From a checkpoint of a small mixture-of-experts model trained on Wikipedia.
Size: vocabulary 8192, 105M parameters.
Experts: 64 experts in each of 13 layers, 64 GELU neurons an expert, 6 picks a token, 32 empty slots to pick, a shared expert of 256 neurons.
Below are experts of layer 5 (counted from 0) of a mixture-of-experts language model. Rows are named router (the router's row for the expert), up (a neuron's input weights, with its number), down (a neuron's output weights, with its number) and show model dimensions 320-383. Each number is 500 + 40 x the weight over its row's rms, rounded and kept within 0 to 999. Numbers have three digits each.
Before each expert's rows: a language model's description of what the expert responds to; "comes before" lists some tokens at least twice as common just after its tokens as in all text. This comes from a sample of Wikipedia text that the model never trained on. Tokens count by the router's weight.

# expert 14
What it handles: Name endings, heading equals. Word-final pieces of South Asian and other proper names (Gopa-la, Ass-am), equals signs in section headings, plus nouns like India, University, father.
comes before: "=", ",", "'", " in", " was", " is"
router:506422526509528438510497477458560568502489568441508467560437544478502506484520532579484453495476481447493423491510602485448477525511428478567545499440465514470475478550503469507441449470485404
up0:450521465457465457490416489509497547450479515505474505517479505503552415554492527602526441590509472504465540486539490502496483540522452465507437590516535560549554462502520544576473489540530491
down0:576449500510504512586511505537514498519489524463492481464449493473477619466499549493468503509451481454557396479474431535556517556537493537493558525456535448489485549563490495513464454445485480
up1:483525555485475532536487414507508406487546481546437512533511464503457509531508492585448475542497483635489483500536496503459556513397536484562456531499485479451557497445489508448517547426560485
down1:486488428441506556519453493492517514428487514509465503524493530514498496479522570386511568524512500460503482498540493502514471482532466491412542536448444508509451427487522484527553537584469446
up2:535499550469573436543575495451511496468538483466536556495546501480552514430438533508499511566416486498457518499501542522451491447554532457558541414504409392479498528525497447485512457555513499
down2:534455488515497523406535518519509625538472564497458494487527503506428482514530564529513497475504437495507414504493524476426436496493487519584527529534515548501476476474451442473519491450476445
up3:538524469558510421560564500496499476490486442454594486521459573479492512502503502572538487513483523508454478473544501431509499526467577480579590480497460495502521416515498482470384388405510501
down3:443474498500482555506388641461430553446541460479510477415520555430485480493476506446538531469480507502503493458542493510448508452521507509525531559470503470434493541394479471529507482497511447
up4:504472517488515440505506522516481545542482588541431565527488522516524530443515514483523434529516415428496458460465511507473477457554527508486493461557543512514486536496448489523428485502532525
down4:456475608443541489469445482512577518485545427441422571523497497462517487540512540487484501491581519536505424457512464499521484526490492506442491552464424545516511451531514472446468467457533535
up5:507394543509522554467501461532475521557576464481573538544496472432501549539521441502479527477529505453493531516405556484473545474454511495527534521480554524514523536514533503466556557510498508
down5:535568481462496495558445570499418563490568626467424474460477544550477468477483504523474458476556461472562465582544441519511514492534562500556465485572412524465490544549468501446468469512559525
up6:567499550535548509460405469481535519544481561537537518527546541435600441546483454584449470510481512475555522539505463531522457474447553502543507435483498469480447479428492514530476502463441502
down6:453490510528444528521503474481468477463489540555497567541598416469529525477470483442426452466574464454406477506448523479489543531468539535463515513542457522525457464527503509500524470513469535
up7:466494534455469519523509465469497484515412589580501488444460462522542564536542545432467494495442438448519472550511555491473459523443539441484465457513445520497501540495585540508501538518496478
down7:519550479546556526453468536540501528468527468520527538529500556510525526457459429474514519544451403504516474431491497485523542441511504540520464522516516537523557559528561538562474510491563404
up8:508492536518552541562435477457536512511492535500476510481512502468552491523557531496473455488496529450447494491505571487450487494477513467484544487454514559489421510501485543470481423473423513
down8:479476595535449493527488469487549464608549469434525490468419526504499516483493475536454494553543579530484518568492451486526438489551452513545487458543579462528503418509486524479517526485593516
up9:574559531479491480529503540554472560523496506474554542528385471596489509494550455528440603470497472491542568495490504585483461523551517518379471508504517473535480544525576530522447548532479546
down9:505474573496520519484510476514457488461532463522500553473528526530530485423535446489538493471506556470505533491453494430487525470493534456508492499544485482479494529476477452511518470519438521
up10:561553529490511369468460470458510486548513506515594466497550472529484512512562465566408547467454494529500440461573525412544533453491564509554476576461460465504567556545516473481432436482481528
down10:521498448428483475513438613577482568521516492461498487562456502582441550511397547533487505483502520503529521517503432508452510468500463498482571502589396494493547485478553550561468549539444572
up11:560519465471522486557511483402481543476525469475583437530467524512546434541569483540478414531515499406418419466510480443484486584587512459493451463554449484517502482513450500547484464539500432
down11:436514483479468450443573557455544463481502504462469545481520478457454579449431442473576540488495499574515514641521494506551583479511576479486516537546508496490494527498602510502507531525468514
up12:461481505492477435551435547425466461409535501437501486580395437554511466542525463532461502481508484443510504516502503497477443532545518566523498458510438472545506470510453476488504539575474534
down12:490532505487527536470548529546536456479520491514451582472537471505495575507441490526509423539521536540518555473540511513444523444434555500509497478460526504501492532511459502425520453597529508
up13:521542525591526484566503490514477491477498472467506427557422514466471560525455514561499450533478604460481482481538540499488556510404492523475548509479525425506516486518535501532498482517473401
down13:481466501442538488422517491477577488538498421526520519482502457562493540542451484513477496457492525502500512484449440559497483455534509529501508506483485530463463492493473504524493464502530522
up14:440519571479571486507557475506525575438556463475520495470433482516606466430418451462535521545535452541518458508521567549521500575506534513480460499471426526434527508543480459466542517513475515
down14:498569537475484479468503480463475488557555539548492480470531529525473502499469524566476492542567496500506547482514499555555515498454420480479559481560538496471465558498535534469496465570496559
up15:471427471464419560488492451430519471499533484503482504550576505495469505498481475415514531494489507452476524439463509539470537489519541440370533450464522510527515488502510531527502555453423531
down15:521569556492518490502444412526521525481483504537522484375506484493497516461550473543447510575526598487525449468460463492582483471470491467500521542486490509552487559543518524450500483491543545
up16:427484512512478455466448456467605501500511474445502497567544465463483509471455558513481497530444459418421477558519529542405504552509450543470516455496514497506551508524475519446453455398497422
down16:463564511481465453566493492494495502509503534499476502515440465520558575456483443515495499436506533491480468447549518479484444503463544525533557538410459509532488484509467446568504461504519450
up17:488474524401443503486470503482486517446536560489460507555477480509518489568517532550553473469526504499581436457494561516464541478476508444501635414515458499489497474533580409585482524481518447
down17:531456429496500504547462477466435497531551490400498489541476549488432516492486500459551508462488528549425486496488460527551462547492518408437406529543470474427611593569491484497543542527520466
up18:566373508505532503556505469432535545508501492435566466513493496473517484509474421584478503522519502480522454459494509513453535476524482477596513556513522545525501483525438479561436509535539498
down18:498453560475555516490532478506465503538472462492480521515523572449535456509512467561466484588486446443458533489520557456432483484544513421539543552533470561441501520505464496534487528465496476
up19:537469492567464434526461464556538527473482445479536553493540455531513501509534484515557335533511526432552495514500553422476536523482469502464597518501504510429543510532528505537516476546470511
down19:484518447481514418501519526523457477441546526562496477517464471500555518493516537509456540538477520475531484495450617559495551511481540534570541416499456484460520504514540508475490493503528548
up20:539511524513494392432495508512488513486488505570462508435414452448524382516502459390490512513544550487505460470522449520544551467496550467433496517557480488462472505561515474418424498492486491
down20:540464540476467593486460456408582405541520534502502460493519545493542517484466545551512460448486547448495513437464544548426459601556484476453479528445474468528539480525472477530509466462465488
up21:531456447539529470487542489502535510536554519522480482534469503563517537491502477557540504521524486430452494495474515441559550538533485424403506507533460434488517564478450504501462443492506467
down21:487528558479577456485489434534494420495433563561533496462543488453568421498512424480493510471500484525484444484510428472489470470431426525545493512475518479493522536508531506459508556530482495
up22:503480420478597450511452470494515540529522479587540533556500436525458522452487486498457527437502449466567572478506526531541509500487447488584450447541478508472458512513441488577545512476528444
down22:458470549452508474517534525444485446504464520513527463456452544466456568491480468510571485524508533480522531469464417488387577528470605596464475500501506499496593491474475452500489492464466511
up23:512456575518570500492534549434461484589516606493510482497506524455526538473446527543514545530559471469524590515487474523516520468504509453469550471481554489437429490526529509475497522547412507
down23:453551519474526570469489587558451492547556523520454548445509455542529510433572529488528558526511409523532536529432467541520354533550531475440538443514512497541595552555480487504550474492536541
up24:542468491548485520508536426440459555486464506482493446494502479539602599545478527526463499525507454490451540488433506575499579463516473516536566428530566447526526539481556472410515462494467439
down24:490562550509488488468444548515484401482567478414510425517482568513478514429506549484469529477529544516515470470462555484536421592508478584491547512518504541480435560514561517483489503512518440
up25:470505447507555488480573443522514537462507441515505489501496533442480515511484481459544504497462507580470497494521473506433420501435601529468512434469602500470447537539519547479449518541485444
down25:523508559575464506497458484492490400547545563497476477476522495522516456534552579515502501500483496463498589554537492545519518493483531441572456570467527553518506468494435493550529576511526543
up26:505520508453516478489487515515438447534459452450580557522430559495478445488506471516528499457516517507489539476506462544435509523533435535490485563479519522560503527490466502532514507437495525
down26:518535501471499500564488501493534496516501500581417521486540568533484521489587538566512541511523458501432487452503555426496468513515533526512472496460571471480520425490494504445482543543498463
up27:554470440570461496523547442530536506497475503536448511520452474478564562488469633509588561511573517455498504435569518553469491495523568564513497532513452504494513547508555463501414570495557532
down27:451458514528523483505501545513450454450495525519575511498493477486440511600452498465474463508449459547477541544519540495568491499489542479437499483571523525529484442465472468576511431538473460
up28:482455475495479415470562460488496495491560497568470478582442522473510478480401490531569509538419431475458530485441510469426469470536515534475561516449487454459463484498539539474486464555445496
down28:459525536423464508534469550491488467521525505507501439555514472530493433459556473442457460488533550476509550548525449510455446453484480456549474492494435512525522508408479476469519580483508547
up29:521547518537565505555501538512478460477571473528548513499529530487539468439500503500490499531515441523492518453431530542521484498463520504453485470588472508601463508545493550530507395455554491
down29:469498514522476437492463455439529494454511523491438414513536594506480533464507477515482520444574498422559503515506460408576470462489535598468448495424496580497469490494471504436473494480521466
up30:534499522543546598432504502477462424528500480525485498480485529470511494521513484473514529479526491479567432524487579557516432492501516400498432529498480527531530480562510556461496442461502493
down30:519456444512482471531549487489497517481485471464462549510469477496476464494521481550479526505519396514514553453594480485562522547418455501525507550520532485525495487496526479543508510515470443
up31:537525553463461506428526491457497455490474454598488456492565468485473500492538525477492548475483470437518564512465510611496498555465531497592531520474511514557482515527469579497476529430480421
down31:470527560499524495486577546514494454464504490390438480437474483491525525429464526495509526473558539476511509521535465477468556565556509595520484499474451484474455478513495492525498551524453511
up32:533498552554518566476473512532516500443464503537477488520583487434497489504493489557497496421520497537478453458526539492491424535461472468610515484427519468530449475471586526481573530493587495
down32:553536566526489550491548573499495475464499460490468489468545633464486527468541461562503478470435488520548512512484523448398496472532390534422516533545456525451508526544487563442581477470490544

# expert 31
What it handles: Numbers and have. Small digits in table cells and stats lists after a pipe or semicolon, plus the verbs has, had, have, e.g. | 26.0%, who has.
comes before: " |", "–", ".", ";", " been", " a"
router:472484519509500509527506510544479460545495486488479495512422490489443512489474410513510515546558465540450450496530499495490426463592456499453538513449494608595493438514507466548504461474514480
up0:491473504486594401563425521454464402566555452475479498537507502450490498543520433551509473556479483524469477462572507500520503506500518560427499513499519548500476518544510499456451571479529446
down0:533513474528509542482523512493513488538501550475497578504495476429501483552522515484500513522552552469530536493517435575494542506539462513488499419502449525511507507496576522432555497461499538
up1:495508510488436401586541532530478508505544502610466476525556514526475497516463422511521514582476467518527557522512440458533501533495488503443378468465479549454511460485459580532453493505513508
down1:545585496507510465410552516531493503519460523550523489507488480586428483520498493479488536462564553435482481605506551470538489556499563488467562522538544514503565558421497519527531532448488484
up2:517482572622417479512554542474545429464456523558525549519557480433542534479474487464568399473477456570492500419569523540458512536506448455488478465562502545588479483493492452491586513541521502
down2:491533511537493472498536466543506500496543499500505519473427471568428493563521477484493613465443469542537547510527541547471541482537501479475482494444450441473461546435525400555534569538534450
up3:483512549526463593458437560512499461465518524439518454422499565523486510477488481530484519562444502486548515468550562498523487521507504409520510443519484503493494467537441507495456586516483536
down3:498527484436500560476607474491495488466536475539521577511479555473554540492563471497471534569553517489420543476566530543522491456477548522426538540435534553466529466467527529492470453473545500
up4:493353508426430546504497493494456524536523535501488494548424432535508493517540477525505486462493512518509516533481477519512499478493489496530476506494545546511453429495484518438438503455399493
down4:450457555527468404500557493557528535427471505514577538473543522532531467548468535603570542557620476449536489553512488487539431508464511479517523475577518461462547478475533460511529478469529506
up5:481491491484531572501442482487460559573485530486530532433473418584525479526474469572484444518471558552483469483494470498531499450490510523419494489482490549469491491518535411498534510464495456
down5:500516499491479485452508501560539492509456453494555547599494498500509486443441527545482480479516441494548579466532495506497423479432529460381459515460553459500461504496523500504488484538494486
up6:515460546476492540557510500507546440521490477530483498445507502527439601453472475449452503563563530539576492471498524503514476484518480623500448537480468514566462511407472487529574495533486477
down6:549508487461548481536510536489522514527491486441490419475542534522509488502510452513479530498484487503442510599474512490522482452421495504477518494469468538546413450459515488500507468450544496
up7:484539520480491524465493503467491408492508572564524474537491548473514465479457535531419528519535523502499532464526479526469459524525461526479471499532577476529544438497480589461508512517462510
down7:541518440550478467475551503454437464548479474517533504529425515479468491464515549490519502480453517555471533495611541534535539500498520466595504495511468504569518519459475507497497461489577448
up8:470528509503462434526479564406489510532440500546477549465497482500458553559541535504516401552490472536471501510537503480420498546498464459526452490471471560477466515560476460535484457558515518
down8:500553522476471540490473495503391470486528521484484525532463497520495537489495519467584577504432523534510534467522459467513430524492542450419446525463537528463470495522453488457500486475504478
up9:489435428525468534406472538520470495446502436561468464566521505477516484473423431575553445496515530462385460424585499458519531476469455515595461511476523506522565452472466524470519522449480565
down9:512476513561523509522490441496518588470561498558499531508454496406469502490537460522481542538484515524538514537510465484471489466540533498485497457530499449542500417481477509442513544531499459
up10:531494494560556499543478484391491485516528531542462546562500528468484498570587476480532536508512488503523521447474526505466523527483498399456536503497501516537521497440481505609489381480561527
down10:460572519483446540472488499474466542541461482543449535490614532524504491442469474524485480500506540513553509462609435508492497497474550480489526507454478482502568550519525468471485514526477518
up11:469549584506437474518470528506464489496507493579495513516531551511482595443521570519492470497458534534456540453520517482492428519452443496559550475465507524538554479558509522524454433509553532
down11:487495457481450470447446490450563489521520508477478514481522567536505545504520464524531469523512465465544518458495526487475470497526495449520485449450444422503479466460473444567508469511469528
up12:495484507527526521534575502551470473490490485529537554423559489499496554464456466490492470551466506558497442488505525466432591578538492513508499543560511514544519462545483512536530496523553559
down12:468494454474469449497510572495484447501437481570500503534463513447493451501505471436515474549485598439483453476497512440467455512465568487452550507522547519489503507498521497456466550470549434
up13:533463533537454543504492445470554398516556533552409437516520439461506537470434520454495562529455506519568506550466518469513491480515510455494520566472516512476528512476579485547449503502542432
down13:537536440469582476478537544502417548524532488458547495514504424474503467514512526528473545518526503457428531485447498469492559492447472470498487496479448440538551542444452439446548516501538514
up14:522468510577420530570441444512459485533506516486488467489511502567476545480490463572421447453515511558488556601524521524513550454454446539556488519472463581471496539562518565516546516459412460
down14:509485484576537470527545497452467440486486515533491545585493561502541521519604424459394494524522522495418412525487449459491442508504467482500523481504500579468563512506511470467477462564560569
up15:529497509516545483514468465411518440422524442561472484434491497484522498532482621511412538529496493498461476500545494485474450514478456490494468467545518486581458473505462514514534465479492498
down15:456407380473506527484495471518492436511465496514453526460542508531479437558445467514509486505429533579500555493500529503503484497532551489472482480500456461538475509539513524516549484465534533
up16:510499523518498400441475550451557503471584480439542450511419464529536499515586495563558487516477487578448499500513421476544522485537481526546520529564573473478522525471578510517453532503474515
down16:522531475498493585477477527555502470469483484521425500480496467497583487478481433512509552498537487565482481552539566512464424558520521489506483398425478511463453480474582553507577495511441521
up17:494543564424526526505551456520475510451515566501431509541466485523536525493449520578460574527586537498510420440535551485497521551492485462480553472382519494425486535510513521544569463488453556
down17:471518516526503517495514459465508514529508529522514469535535516527513546542439502559466552460453478536449582484467483524539581434476496544475519426506492548483551584486477455522484539479525498
up18:487492501584498437494527464493555445531433575491501483474448436489487503474457494466475530483466517511514463464485431450483487469456524518539541496506559491616499521492531507538537535452481521
down18:531570493452420456569521466510472587382533470574391526550489513466494417504476572493451507471495479519438478472556524545521516511482503509521524519493441565484480528488497459375491548443580505
up19:535438479500532573577450474454575518526492524486511483422398492502521467494514491549485534542519467512491485517481597510498433511539497482495455484489457525467492482505532574463457476506468480
down19:470506485463542498451560523451456463462422522523500516474498451468432533439474505476576417484524456374581434500493470498489518536477501608486488490522485490481543553482486520501497504522549519
up20:482497607578449482468505548559469481512553430427512502523498505511510470418520543471555377470423412481473468503532522512536492479516427459497478474474489584517454476547483482512483443568533489
down20:477503512456475529501521536468468515526512442534443544529496424454491533551540510486548538563515496522491531446418442550484532473580495528563542540519503504495570517465457461530532498499556563
up21:520514462526570509468514473529511471526509554493514485443550559483394466480538587503623485515502483539478501516440502508502522464487406564519519490490416468490447492524474480560527473481516438
down21:459546488520545519413498471480446520479515480530509434529461516419538522529437454491491474530530479521476455493476588442515453501522504430572544534463536603530500456470546506455448553494476457
up22:526427401477446482502458570504459445546487497555576459503474454492430436518536475532528569522448449577514480490507455532542555498531482460426521521440495474502495476450494522463517479525527509
down22:515493518489526482535509460490497498434468536459476466518507532460535586534493553427456481561488440461451501463532426443483511566551557527498478400510477535517509516468515478542460518533455418
up23:494520433512467441530500554519434483542541479538487554469491497526513516463527468475494501547373496554505528459511490528508466512481519426442509519453470500502443497474530403556456478566448450
down23:528480516550432472571499426560555522486514495529550494515530464533521506451497460458487513482416536480502557504576524548491447477522471446600501514489498501492483423568457523481490485483513505
up24:547465358469492472418511506457507464511555494452526468563487553457402465491585488454505551453520462480504556526520517552518536455532523461431508532413505528510535505566468534521463485470557476
down24:583555527450534483513497453513498516515568557483478420505503533430470484494558488478531482518521510509444515522533482532544558531427557509516478471476475511523518503526524534497531469555508453
up25:525572480478565446526529477547398491520490488487480589517542497510484499527516464466513560515494561462575507450548498487480439412564482493539477513473478462477566519511560459563510540455542429
down25:470434467452485588486515530452486484596438570510516529494557465447560476508461553506475426520527507594551511495534513501524475482480461467422523594564476455456385481538532496535471450549437469
up26:478489491485449571479431501465502388482433558440540529446455456535551489512479507457557520515511502536531469528544432466446515499525459568536580533545501542552435387497495497534489481493500507
down26:380454489466473480540517507532495449503452483518445479514444515584446550522477474515545472521543504508450443488505546538540493450541435469407431466520469468461466536460491446497507476494532465
up27:514439578515529552527517509532499505461469449485470521584480472551526529452372440570503497507453531458442499449545454504470522597540514556513493461468497478478508484549492516484525436520509493
down27:459465524544469415528517446503529461507424601496489499543528526455469553565487460582501463465547477489545445525551504466501476462515528502472448532509475474541476518474449471521533494486469467
up28:489455511435504538519528519475513486656536467469504545496520542479483471452465438536521501502466542508538512498439516596525476514564523459540477433527368579535502527462484472469533518519530518
down28:465503542514506532542569520510506524468462530509523488496530479473463534621514530540477596563529508518560525499579520468582475492504584540458477550503559527399516562494487528429473495504495422
up29:515500446464513500551523538507450510583602473524476517512469511466455424533490519573435497444473568453484517527482527467448589455480480560496558540440555520483489500514485564560521486565389539
down29:529502559538553475462482493419519529566489559550486524482482517562465501475519561419531542477436463476523421479441476471544439508527491516439413520501435464493536575505490446507502465533471411
up30:491541472501510511554479471557503565540407546529498474474524489481476518533581530500483531481510452476408503555495516515444538491508491532509499502482452540533493530452439505448476457476649517
down30:620517410510516482570481470562456422496523571478536585506535422466495547466519560495496526510468490513500474563494509474463519474496473586544608534535548539436486506581498461479434544505447500
up31:564501513485525488508501443490480494569453449420512489560492568571496473559554423470492504516503507451479530522565505488527517505530533582520513551507429523538474515483475488496519418520431513
down31:464515530536516446497439523549489475486458490586521484524574437500486501504484538531517499479462478451527439538527483568537476418566514528516561515475539550500487489531452475470471522518523469
up32:507454524491538458457522456524491491518501495546534519514482444460426582532453503530512474468497510541506502460533515490503477515467475464493526509411529499509473484499512492564508566455521519
down32:430458523502534549474556520581496548453442456569457466529531552438460543465555499514520492582559527560483503497503488482626440486461492553416514538470486529438539502497549594503551504505485487

# expert 58
What it handles: Heading equals, superlatives. Repeated equals signs in nested headings and double spaces in tables, plus scores, and adjectives main, largest, major, best, more.
comes before: "=", "|", "-", "\n\n", " 0", "See"
router:501483424448471450456485519501524521470504537469404571491524537454517456518412473460583473507480509492452488503468519506454480497435462499423480541549473526493536493475428479509495568580502448
up0:523599504479471456497530505430486472482484525547527518548532546511512529539486512508517406505497505505469480580509481511492558462522450498501524503520524558469551510453556475528452518508494535
down0:505474477542516469528478433508517534589512495493443482466501512508523478519549496552462594542507513562475502452415509446546462489535507593463376501433545433493570513482504499509495473483434440
up1:491532520452446525471500450487529494458630560463506486494538510485454445369501479463589504476505504504498504518462467536455505480426496483505513546487542543522531534534552450516543562525503490
down1:557513466528452519433503557509465541458445492537455473475539482507514467554545508527562403491469558504507559500527462519563540496413485531483482484508541519510564544459591521477441502504502463
up2:553478475441472466510475446504544490531491466513438608494453546478442532499506448504510501415476484560551481535525451465491539586431488540490494572524508457478411550486530416467512509469564556
down2:464564510505569504531540566477526540476567479484503458486498398506484456527545532492543494496570546501526482507541542476541475518462518531461435515524463479529499532562536527531507475507516466
up3:518533503501563474518471470412488532521481477466553477529474540546526555519462483511452469435554515515500523540478438489469495525489481468485540524487516466518482489482479481433518501521496512
down3:502468554472448520520476495486536474474423529501429502450420409500543512509493440478472549472481527464467473468576505577432484532561508573529490517522502524514468495480489460489484464468451522
up4:537494487458533483450549488450567505462543515501586486541500555555481467520513551519504482449481505436462509506508541499536496471530512506499455533508477527472540458495511501524547525454485443
down4:544445496502499505514566464570489508522526506513525535471415468488540532474486547467493543500527477593549530478514512578485602526506521549480538529480468489505470529450464507539546501414513518
up5:503525521491475493455500462528615496496586505476486541521553516564411501476516467512501447405517416482495470465590622542402516552526484560485486528551441510542459529578480464472480477491481478
down5:532568520414506463535514483442392522530489435480490581506566548510579508475423462550538385504543527501526471484445508485504477530474528428460477502471451483538513574477580506503439554455521515
up6:518478479465415426523458521509505460491502496499516578564504532531466521514439462470458511562519496483469491580545430539447498557484482536508511480475521531517467563400444478517526532540471524
down6:485543555529554495459417523431457499515549470570448469452499489472524442451557521479452542446466505463448552538507569538496530451527492472525457481470499461509500549472517545466462533468519422
up7:547488429465495415527562460485434414499532506422446472519579511492448511484488444449521452576507522457479487562477439538481545429551459454526493521540517522500487580502507503457492496499477507
down7:565525493508451513430450439583477465497501486488526407444535507540481539449506622420551514437547486486486481498521536532456566527589500471503519554448439491455445515466474495528466486523489451
up8:495501480468431542484485519527441521434559449477547451460529470410454536510545479522566519519474468508489514522450507487494529521439466519519409516478568518493478456543569532499508525538472504
down8:581563487546457584528547458571463595529502488421473542469473513573526533461478401498545505528495516533484465477513552477556471436575455496566468451498497509511531481520433524538530549527560542
up9:603519478556418459421552479523524470496437517466516519550566504472568474465468507480554451468458545468542486589593528457452469507526484479517440433546571530487519479545498466473528474587481570
down9:473520444495584518535446506506535525431529493495426546551546470497527430542447608464521551448496545442471524448443517486518517530464519463506408535526516482502567508504543496491530503451526488
up10:559508489460442453523519492532509482478513508422499570575583482450508571546555488528542444465502522510512527491465429551494454532416437550494417473500469511514528434530478466470520494435480496
down10:551499522540519566450548538516541470519455529533449470497524488513516569442494511591520492461572503518564454530523530536488474514505452542534558504520585394535453497484563466510449477464462508
up11:452459509541492465522446509482552552453530433435568439546505534504472544533412509556504418496512629526499505462517468544535565618507555506485460517493539485510502408570526471479480578538502525
down11:441602473482433474466577551530454458538512504504419471445509451529545535474513505527457521515520519489479499534522459437457466461517493558535500510436552520558485490563472500611510503469478518
up12:500500509485526510471475442473493495515576538413478562443528494552525506470478518485463489491539472498411511489538489431438541475448526573443456482491498491562602432493485457512462491529413460
down12:560491527537523456485564480534445456463433474535589472551514575492476575505538518539535500456501503543610529532494546483528472459429461471481485549518474533518493496562527485533437486477529487
up13:505573514429451491508537593459481544452547444487506480439423482509479502505501497497511532539467480470491482535550472596528484525527463497459463518535541484458547497506496501486502449471628357
down13:574431529454519505496545408501501495481539446522495468557508498527562536485487527464501519490525488549518457463522500498531481479510504503401492521521478514478490477488498526473498426475457497
up14:523540524482507529499508484525491512492537490527500616581485508435450501534428474492525427524437488454432451475515516578473594491470467556604564548511510532539433505409526482554438493584445485
down14:529503467531445512404444443622468502517571462491558519494476562556487553486450503581541493508499473553548486557441525430448492581469465470515587453463479490527468423416454476546519462473469426
up15:490497497499494412481503468504545461502538456537454536539529539526529464565411497502467462507518523495480471553516519524485467581485452494529479464574478393520482539494466458493507529501472496
down15:527520434496469563525568487519546480502490520565472480491519532478475623514511481543574497519392537481528493494496502481476539489494534465520589458538500539506454519410573519480485537542531572
up16:470393438508498484383540477515480499506459439513417463479483550527555525522405532513478467519469600467488493527440504601491487530548484460458534463527524515485487482443488453500489465561466509
down16:434431568494534477495514559464588472502484506493500513524569576425465506465450539479546505491503367438480498509483498491467500510515481467550497594463537518456553555441605523463514527513559440
up17:546549453482455437486505531508489462513567546443478515574490542483546590518497496449597458473422565501498448496482485408531529506468486468456452430426468519576495498559539453506451582491407492
down17:523497453511454541425536496493427529520449505499495421431555500485491475536484557514525546577509500481493490428523519541448437527525511484483496498441525537428542459522476390545558573472509488
up18:571464489474470447458488480479559546520474463528521516498455495495482474529536478548542527587526529459492529453452516542487508600471506511432460516527506489504448512446498559524470479550442541
down18:523449495535493455436496467485471512435500523489572445512465503529465550492575471548522455493395517482438465525493501579497493495506503534529563457520457531537505495524501460456451553494505488
up19:487491490627495492495498408560496452430523553530545503553513548552524545464486485568555525524468556466531519491515500519507584512482527567527534478506474391466511494485529549506521538530458487
down19:466481449494507552535419537496499478443506431457481495519466502515561511533561501475496510536539516452430482420449527447500479544505564552486497514540489468556441518441476523502511570527553469
up20:491495494509459517458481486412564441483516457522437508584482559476403490536521529486565513509490452466541506534459513450447483505500477567499600490493483450416493490545535516484524492501459523
down20:536501475460587541552458505524485446501481544484473429481539418468545477499492520436439489531511492483480518567550492456478512563513446496501475547539487465504540460514554453472474474465538509
up21:566495520427481457539484510484492472485513503448555557501552507508504529458614509500510433497481513486511478447566502475464578489606558480501469507554391518486485486534446507431498555539475535
down21:456504538521511446482512496478540409527557502507443499487478534560481466579523476542505413470544501501450499466566533534535454496513468479468457521467501439503556542509474502476451521515533490
up22:551577502475511490501580506499526553498552473500483505515438544434565450489470504445584454429474525542451528539494496502498513500511466548502444449482521545455474455524480475494562564526414557
down22:475512491451481446501501483457555551507497437514518549553547529522459537432503494512535516496489498460524520461467501503489560558467487459546487521536498503517518505465512405461506513468536486
up23:444436480505513514410513533442503426471501510541433563461497477521471501537513543506538522492489526520554506541537471508515491555477414510500461543499467467514445584463494506518484522500617515
down23:515520561499486495558581528443485431453552488492402443516566542481502504492512548543513515553464433494494428511570432550480505488561465571510533487460536580535531494541542473480476475464472489
up24:508522524590503479516503557488515463460576542569507539473514540566548549541467534461518543499551552462531442429545541541421544525431510539484403552551449472535476485503504446505522464538495493
down24:431469519477553586489412482494505450539465478518482516560547492496527524504529520480557496562489517567482471503601618445503455507522513453523564533413476523550581565585505480465508500565505497
up25:485468482546469436442424465507486497441534599509559547490554506508550486517487505522510574495497563440471509502517552498533528576476549533531523538487433521497487498497511488532487460588481480
down25:460503489563538550494534558568502499511497482461528503460404493508505530501492526424538557438474398528461593468540503497481469500472521513500516537531446487513471549473485501502483598504527522
up26:503440456479466603441518486519525466547503503508463502459503495449547516617467518530533500540550445532537484491457492507519499543470478508491498486535482470527414553509520501527495608502479539
down26:550455473452503467474569446512454491411491497543516541571482462501506505511535514438519491514451626472466478539466512506494563503476469480502477464618481478526552523482457511487472494572530418
up27:530519583426499494432541453554520511474503489447533604475477499520516456524491471527507440485431482409540493461450495528563511480481492517529526460420493507461521503556447434514507489499504458
down27:439477451492438527448488490517535475520566477506478541410517570517488407484409490564473478529504446503525529478492539601500574551524527547468502537477483526492490466489515480435514528471516559
up28:512529510529492515522468469454437517516483566504475481487496538453516467513493537520553593463496450520476402574469548569480481522504502473509502485467476483425451484429451473431506567486543551
down28:493527506516486444481562483467521469510548521475498482488476485571514511544533512464491517521500481525464433495483505435489496500443496469525419460473441518550516505573512506547500448581489466
up29:533443564516457521395460459556514500437516538525495468520438471526545447471569487447441472509444495477477493536534570547476443487505555497491472463553536522483501522491489510507496472467563454
down29:502478432549500546454555560459505524521478515416482453566509425519477440486497575522550467530496518474486502473540526505538543469470515481481474496476419527471555624454514561496402557491509443
up30:545498432412540520429539453528455489469516506572508568522510543496535540496504391480531506490536546518597517428452488523537496469484447531407498539530460386510594510465556519497450558542496478
down30:464481504601454464541392485435437489561457525542550422601506575474470502574442565461492529540506482469510531521514503528470483573532472485526494492462518527485497521514504523519523439513485547
up31:475534472514545471531563479471559506515521521491455581451550479496462503509464479475559464498476527487504491569550542510421511497488536551502470461519417450445568518484458506484423492482420474
down31:469549544498468508511481554531469582553543488506530540554534501504429467475564487533489461523498459456572520516458503514532507555520508413504455509408495571463478510465466566481570512510503436
up32:513475460505475550551500486493428535481540531475554519512469517435481506484547573468539457446402552506541464482552500488543549474580482502499501501473492413467474515468508501513551567541488507
down32:541524491537468475540547515466601437475487519517401539485467479501484564495503531468442515524481526576509497507479458485511520571556498485531520448424447463476492389502447457463582493488569459